config.yaml
d_model: 128
experts_per_token: 2
moe_layers: [2, 3, 4, 5, 6, 7, 8, 9, 10, 11, 12, 13, 14, 15, 16, 17]
vocab_size: 10325
optimizer: "soap_variant"
Below are experts of layer 15 (counted from 0) of a mixture-of-experts language model. Rows are named router (the router's row for the expert), gate (a neuron's input weights, with its number), up (a neuron's input weights, with its number) and show model dimensions 0-127. Each number is 128 + 32 x the weight over its row's rms, rounded and kept within 0 to 255. Numbers have three digits each.
After each expert's rows: a language model's description of what the expert responds to. This comes from a sample of Wikipedia text that the model never trained on.

# expert 47
router:120178096165137056148167126072124130067080176175101128107125057127168163160121175123112107080112071124114118141147140137140146074169124116171095125143161143115149149162080091147164080138106170156162157157119120103144178132157116126132071148158140129109120112180140137133127148107102166108153175102107117154108163061126179116198172098145095131163176106089101109169088191098181073116117
gate0:090113117158119124159145117133096182159088188127107107111152144104104105167162148090118158070187132181136124106076145158149129120126133164089132140139156127090120168152166118103072125134116157165115121083123116129093089197114186121072097069106094129088142116161188166049139109184073115098142104130210118096160131071117152182100127096126091101181113100096130109151116159127180162100156
up0:148191117094140175104154132098193117172168129129110108147101161125100114112156134151135134191176072139107159126112121099121144117111179119128147115123086096127113087091137125094106121167100094101125156160076122082190138179110124169098143148131184126183087152138097102172086098060143147175132119157138125201172108168171106095134134119151101115066138185150139049124146177144043148109130
gate1:105099120111104158159139147128158145113113024168136115120096073119175141142129095185069167110134150075119119108112141168079129100136125132118152106076114123150142125074148112128116132207153126158145107115109134144176132121161160166136052193124121098163090120132190139152176133167176152146131122112125056158149183137109153060088135097168100114083130145121104164149142144082168162095202
up1:172147081093178146128191112152197124110125091198053063084157121108121131068148149157157144146185179146112152159098136167098103086120132142143162110119078143126162114132106149143156130108099158176123133157124159123135126166099154113106181100186117135118126125065105170175157120132113122148099153119103140143123119185091110152129081171147152221132133173139086141120112154194145081165081
gate2:124053111141097067149167101156152179146155140157075113107094121125085133101133087146073149085141074179128082110104106111152149141060114103131105123121124127107168157099125211143105151120127086124108168109128075148067095136122102140136131182137120116133182126081142130206178153135098112191159145137175141171208145101141116164176145118105130068115161163100076158125114108134107107076131
up2:097155114068146198111133112131093120116107122177115156151153078169100094134111146144048164103146189088158162133161107121173140120188109123064137127198110107132143068115154128178151161119135197106112078113105142162123187129142142154125155185109147145124164183137089087165118160130146156108156207085120105154103091112071148131086105094109125130116139166145166080116148113174143144069133
What it handles: Space before numbers. Standalone space tokens, usually before a number or year, as in a 2–1 win, in 2017; also $, £, ×.

# expert 37
router:085086146114182124080112110142107138152113100103086208093093133110158118103165179108122109161132092115146139122082174158098119154058154178111100085098093123121130045128114120089073132136151173167165174131095128115119144159128129126172171110115146123100176126156196133125152120175206078157153120090116092110161113129188171158096070152146119183164158155108121076153133096105170125151124
gate1:134135133089127117120135111078130077149098113097123149135108144164153138184129134141138101121096210105156121165100125135059154135110116141065135097078113139133072080178106133142140048080154102103095107078175139156128113142135136152172137129076132164142095133068132079123176157142137120104172149107120107174108126220064115107085132156152135193098125101138137061163179063166114110110144
up1:137182158192091134138114172167123104159100151126150100123143108094072166106102150115063145105122171121141145218120123122144158104134168138159118130125074118146143064106156126092122132054154113186126158165151186156140128115126131120090166088152134143121147131125134157170111184144090129127136163110176181136151145151165077051102153093098118093096109104056091103153148090168129086207146
gate2:075115134136142200061135129118164122158141133171107148171122196114139112158177159089190151129156159151103177116119120163137134157143154148123105107149096097103084149127045114085102176154213152185137121120165156115151110162155137142151118112124145132148192140138147139175100128155160170060145130159122176084132132152120152172166155188139172113137138192177163154120142133091100069167148
up2:128104115123120067147105146174132134181104125139190168129121097100049085124144106175136194116099185102084150145149146101098167191138093099067112125134123085132128143141079126190188087151093104177101118121129171089094164144150104129105106134139141148111137104076108182127074074168135136090179185167160146123152117159197119124119114188144075134143083104144113149085125139151169105117137
gate3:143079124174203102146150126145145172092155176152074196161172136086142115094139181148142178120179107118122230127118106139096169163137142112099112107111138116129133082145125144129101123066117149189109092125076110181084167189106051145163136132111074135119159135145136126125128124164140165143100149124143109108143132140126189124089158158153134173131161146090201095083123099132084089124155
up3:083073175165147089076117106121121172111142131108139146182144121109129123072120147133118134142136211108173129049144123131101142146110138101172077145160121012071124161159144135136172114112109102062125162093118138135122113146172170117122165140204165134125138118129137171070111124140134123181132099103148161206126122146129097110119137148104160122091113165141096129138119207152087095190136
What it handles: Leading digits in tables. First digit of a number in sports, election and coordinate tables, such as 1 in 13.5, 12.29 or +15, plus minus signs.

# expert 32
router:132154170107124096144192065093093129143103138103172132121147172146075135086094198163096136122121127109130148100090155123136110172055177114158108100133136167093135076123085133122170117182095160123090139121135154112046096166163117125121113170176135131155106119164173123133075136134120157169163151118152082124089114155154192173064118080135094083154161084116147169122092088142164088173092
gate1:105137128128136094129142168163148163152081112104155096083170170158135130177135113140127112187137140173181091109099094123068116144167146070066048120144096113151149148128114101168143066166132146079138098141140143145084156175190167139115198150172090147108079153130152133115144133106161120107136114163072100115153136192140153156103072168047139102100133072175115158121076128143117111112108
up1:069177112101080163086133135187149096133139115143094135144131095082186140142152149115089105123147122253112128159106131126116124100050179165151092070165059165120173148118099162153173138093069120150160162128080139174160083079136089121173131161110143126117125148117134148103134123117135090094116134176155085154173115121112104159124107123108112145066063112148118156118136088170158135147118
gate2:134160129083104097126091114136168101148115106189043155078122189152131157136171163096109169154136081119142173141104146129122075167098131156127131190128183173108206180106092150117150083150125170080126067154115147143074124109132106103098126097140150093092091137093137167118139114125111116141185079122145166103106185088109173155088140106137090107130121081129081141144116114075086182172101
up2:169144093156085110122171128099170149122117145118124111164158088151174094216071097134133146166140118089150111090117060041117120133163101119189074124126190115094150093142148087153171120024125115132132124109151138120110126167167135108147137159175137134115149101089081135122142167125158090104163115142130155146150129139170104168166131161085126165195074089129091163126106185157109167113152
gate3:072092151170075090131124119068087169166169106112157122122120060154161118141112182128180101105114072099117110160108166112171113155084122114133116102164119113097170142189137169116152135176129161070138184087163106151145161157119115169165099094122141145178097147120079186163117140165139109129174137171141106143105151158139118139111126086186139101162175155130163114164063091141120136179049
up3:140197183135136161108100136112155152158142106094104116098090157120134127099121086127147139174106144088148152127147142184121170130096163104075099177142135108187120129113138140189180113107139114095105145121127098188144138082168160129176101118154092099089085110125113109171076178086106148121125081141107191128093152147044132098104069107148082150151169170083163128103084131160066211117128
What it handles: First digit of numbers. Leading digit of years and numbers, mostly 1 or 2, in sports, results and discography text, such as 1993, 2016, (12).

# expert 48
router:115159055154071148156162135122164087106090196162147098138086125170211149093072127169120107141102080136084045163128159165120139118152127090116120128112136128208077162129086178122155107126148090178181161108128162103115139101166105132133110132135168161172127116137114091178126084127062094146150100132094151106112167072122133145146076122129146137128192151149113132134170101158103117081111
gate1:163200102126119160139154137131132121123135164029118127122092132136153084147062140135194137092127118133128110190109182165217120124197129122113157144108109131153132152119142144092126175147062108129155139027098135125069151099121148150127098149119128089170176161139099156159123102180128147094092148146098146133158155155164112117107100159082094093041082120154128117136168126117119158113098
up1:063117127045089160114121139148130128140115119135142102167138144162175148141128159148130144135161194153071113087082101145112157117083157168184107117150149144123164171118147126062183123079118148150161133159130124153176115133128094074116061138138138099177090098147083127197121154093169140187142186124049144136133160141125167152089140141133136169166100177082076121106137156083130141096179
gate2:130078115149161152155103098147114099129157158026095161151103105158118121136112093179149129153110082153118158181129117062125164172136072096144073093160109108073072145204132139149070144116150152186119142078109118128121123159149118112156096166119159175122161174122121093093113146124104129124094129141039081096130165154111107136103153104166100062117105077160135123120131127196173156139121
up2:176107108144110117206051169166107097102092131162119212129169107187175174165117110143150155134120136132162166119107133125183117107071134105092078136127123144145055168198106165134156120092153118151087148113168104136131150100162152131133133077147103150147124137087068106136132131095175177081083171128123160115166181159168176172113106169146120096141157115187120128143120178124121139097105
gate3:122132140172103103136124087129145116137066000108135130151164117135137104124149070078132089137140126127118119166139165114132108146090130113140207103120106114157119092073180127147156158092124158102151161116089174111121150127109117172232157111165189200173131091122088154173178102157145073097178168145154110177126142109128092120155158117114116099140109121150144105139136080135129154129162
up3:122084114085147115199186119115133166173148178099141090131111121120136104195101174156105165110158120154099099094165093095148128176122091131102090118162073188141144114111179136118153135158089126021154136059144144134172126142163132158148169116093148086115144162136132099122186064094148177116161145109123125172063108169088112101093100093129140108165138101146193141134118082138145104149126
What it handles: Space before numbers. The standalone space token just before a number, mostly day numbers after month names like "October 20" or after table pipes.

# expert 17
router:059121104133177142127118153139093102117134158146072112125059105130113161139104154121088168175162094116118141154136062108103170131139117182178107147055090146107130150092119089141164102107109100084135166134173086171167133119169148078185139106143142172146092155181099149134111167113178076161081183128120149095167081110156156116079100130167110117168166094162157124093109184139172101084100
gate1:094116108132131123161174158192170143146123123116154122111161126163097164134123148062117138160176060167132130188120112104127139147147090171125134145097098120190185164160101077156147192107101117114190129141109119147084153128095180141154184116145191041117103198127095118165128128130150202135140165153134143133109109135127068061134144160116163114121134158177086120129096108169099114144184
up1:154143164144157160108119076150145109152168046144134098126085148100100148121098119190123108085184120160132185117132119161113137078182131118122160167120187119158153174130114142166143111138154187098127071143071146110150144093149153160148120078153151207124136097138111135093116153089075192157088177155128119125068130128121124161122146119100124140189165161138126184144172137152137094113227
gate2:103159161148109123116196057126180133113086136104133113131140179142122167093136117097077151211116140034117137113082104123079105081091170125101131127089151121157105115101102138161100148106125122107088191129126155184149152158156127116120107172160098159176076088119102123150140064083140111099131111086151152085155097189128092138096199048090123138140138173142142150128108117141146080112129
up2:153176131144175073140200154126107102157096114099087145131128117114102194163188155108028114143077132100114113138106124083159111149152200158122129195146159130143054122181123123127110054105139148098105180104093145179127107134119140162137140171087148092080140114115046123096180104120152093116093132169123143121126144150091100133150154104112151167057130161114113150121090129152109119162124
gate3:110141085119136093089122154114112125172120084131063105157071215108146131173147170086138164101050151167123152081103092066086128113129164125180076084132142127092098186093167122128104124158132088058143143062106134134082092148096157173130121115089100164193150154161128151119116106136121160076114148192141143130148123103114090107137111133171100133125117119135139135069099123062147080109132
up3:109173147115058163123117140140114161164122095175192140169079100139152135093154115113155156170216120089169139156118125137088100118169190130164108134164129146135116120120143126120140106131127118087164126090100115159109091117253185188146114134138174138096069155160159123116164158148102161142161147143175125120136164124182135106149142045132150112167128147093149132084135147140081114155187
What it handles: Word-initial g pieces. Initial letter pieces, mostly G or g, that start a split word, as in g-rizzly, G-auges, G-avdul; also mod, reg, ret.

# expert 11
router:132152149119087112183071150093135115189104160089118119166118143144114147063091138133202150138113098063221096130099158106125106070156156110140118074172140108166109119097153164132150145190157085111101142152092096153131092117162134160142111063154134162198094081100128081148096166106097152099119165112154139134129125157097108145114098177141172097150136194108138202121086148125120155123107
gate2:156115104093129121176147107125103102122076141119127131094104144137177120107119161110130138108100114112190098150101121138110165095109128146128123107108113135098148149105164121121097055103129141096093134170069134106107117110118072081201147177164143084122182048051142067134135148073123118135137073098111155151139083083112083141189084113191141133128056115129102121207189131139149169159099
up2:056107169144150073103137101144077187158181187206096167127113128106086133130133112147076154081136115162129109133143120149190143119142160114143162161152114070076116112152142092130177142143127109094055087152117099118159131094146100134101102134087106080149109134161128149138112119170122082115105129083153170181172138103102112080120066129114081082169121146117076130194157135114120054143155
gate3:122151127132141173143145188095133099153111177133143103174116121167130138153149114105173131120160074123068146159145066109149120116129187130144205132123149130125101110096181176092212119159139126157119200130135190138096060113178063140110107087141151122127142115099141138092126126138114111192081171115050193097157092087132159155099125141140185074137085125121121113146143123090118158155091
up3:173121158094112154124114125089193124125160135082134138153127124107164091118099171091129112116136089119094133108164163148073094125055146167154093103129151107106065110178175122116149088036102095118085165142125178143087148188180124157118107074116198115098111136149165142132146094146136143142100202145097088164133120111104138133116200077139180163157119163113138115083164102084137135168174
gate4:105119071102112142165111138137113218144176122123136136146155151054140165170084169095165172163121085120136132172095135146083113187154110117128083110126153151119110141106098166083091098102107095144092120122150173095105105155095086165166127109155172158073107116093106138186125153160121167160131144129145139089091133106106135164104134176102119129111126189175122206146068220104144122175154
up4:098101102125227116138157190052184072175153180104086145152171183125120147148141116088127101200156141136099126139087115155150131100107177151131126145114149114140143114104170121144187117158076140119106069111082133127184134103152137092091138148140084109133136112160168135120096135124161123132102178095151115062161177114137153053184127166132123142121117095116134082121128078081084124091095
What it handles: Media organization names. Final words or pieces of outlet, label and company names, such as BBC, Records, Press, Nintendo Life, CNBC.

# expert 49
router:089103128095102097155173162079120155146122128143192143178145128121100108126105120161147137177183158130188106085060169071133088129173128163136127136174150158180088139116088104079127158160144092076112141144127171134042123069130158144112090055190046132139076138093164130090103130101100134159140183158173115112149108123102152160109163143087119121162149093113103138118126129176114106136124
gate2:163137092118166079152145133115129160154197170124147215160124162074139193078114180077139094071086172137077123116107153150121097161170129123146105138145161118135112144181117118090136124102137135198102163130117120121050105104137139152133102063098134103160101123150142123156108102088126089181165069074076142023123120119115117138123120117167096137138133107098103173140166108150156129109117
up2:093112091050154142088145102163142163125078153191054089099141120112105111124137072123153142127127117098123114115113131149202152111148084098085121101165108094103085134099182141110138123155128165160128136085164104151143116109153145134159196158120086090117116179166117158118204149094135136106082191136090172078119188172109149199123106081139131103148141157162115161126173126073155136078120
gate3:143109073158101104148176131123145141174167100131127085130182105080140118105175095138158140154159157115140111115083087092148040185073194154111153127121134108112114107154144191106093160095157087140142108138138204121123110138090092128126098119196154177100120141106148113166136117115155130123159131135079055206118138070136121150103116133122176156138108173136048171133146123115158189108094
up3:135047103098208140116169133095094144163123141185125075084157183064133138125103147152130137087123142114120107181176102079143113164165138152136128132106122146127080140155108143144126122147111078166153128120087122114113159072187157154128145195066107151109152131113071165117121164117087110075181126131142128124133136144140134185117114161060213124052127108163097093094175136140091118139109
gate4:115107088097108072128110148130125130212073143148129138149185169088203144122128135129111163160150173118112057102061172162136103145121083155110122117124117087131148131123113099136144166160174156113107090169136128136110118196128105184151145111159112146112178118148146051150085131112122129143077148180124171105139112128112110185089158160039075136154141140121107169125164060114127153140067
up4:130113141123106120116171115126101132160149136129170089137115135094142105131170102132061106202078113068137139128057090089118165124081125147133144106121141164148169138120119134193080113134151067091167113142150107102107125122166169163088132103080171163190079133144187151192165149163155166102080111153123108122116122105103099177107147110151137189089188151159108088112106058163122147067169
What it handles: Competition and league names. Words in sports event and league names, such as Grand Prix, World Cup, Championship, Formula One, American League.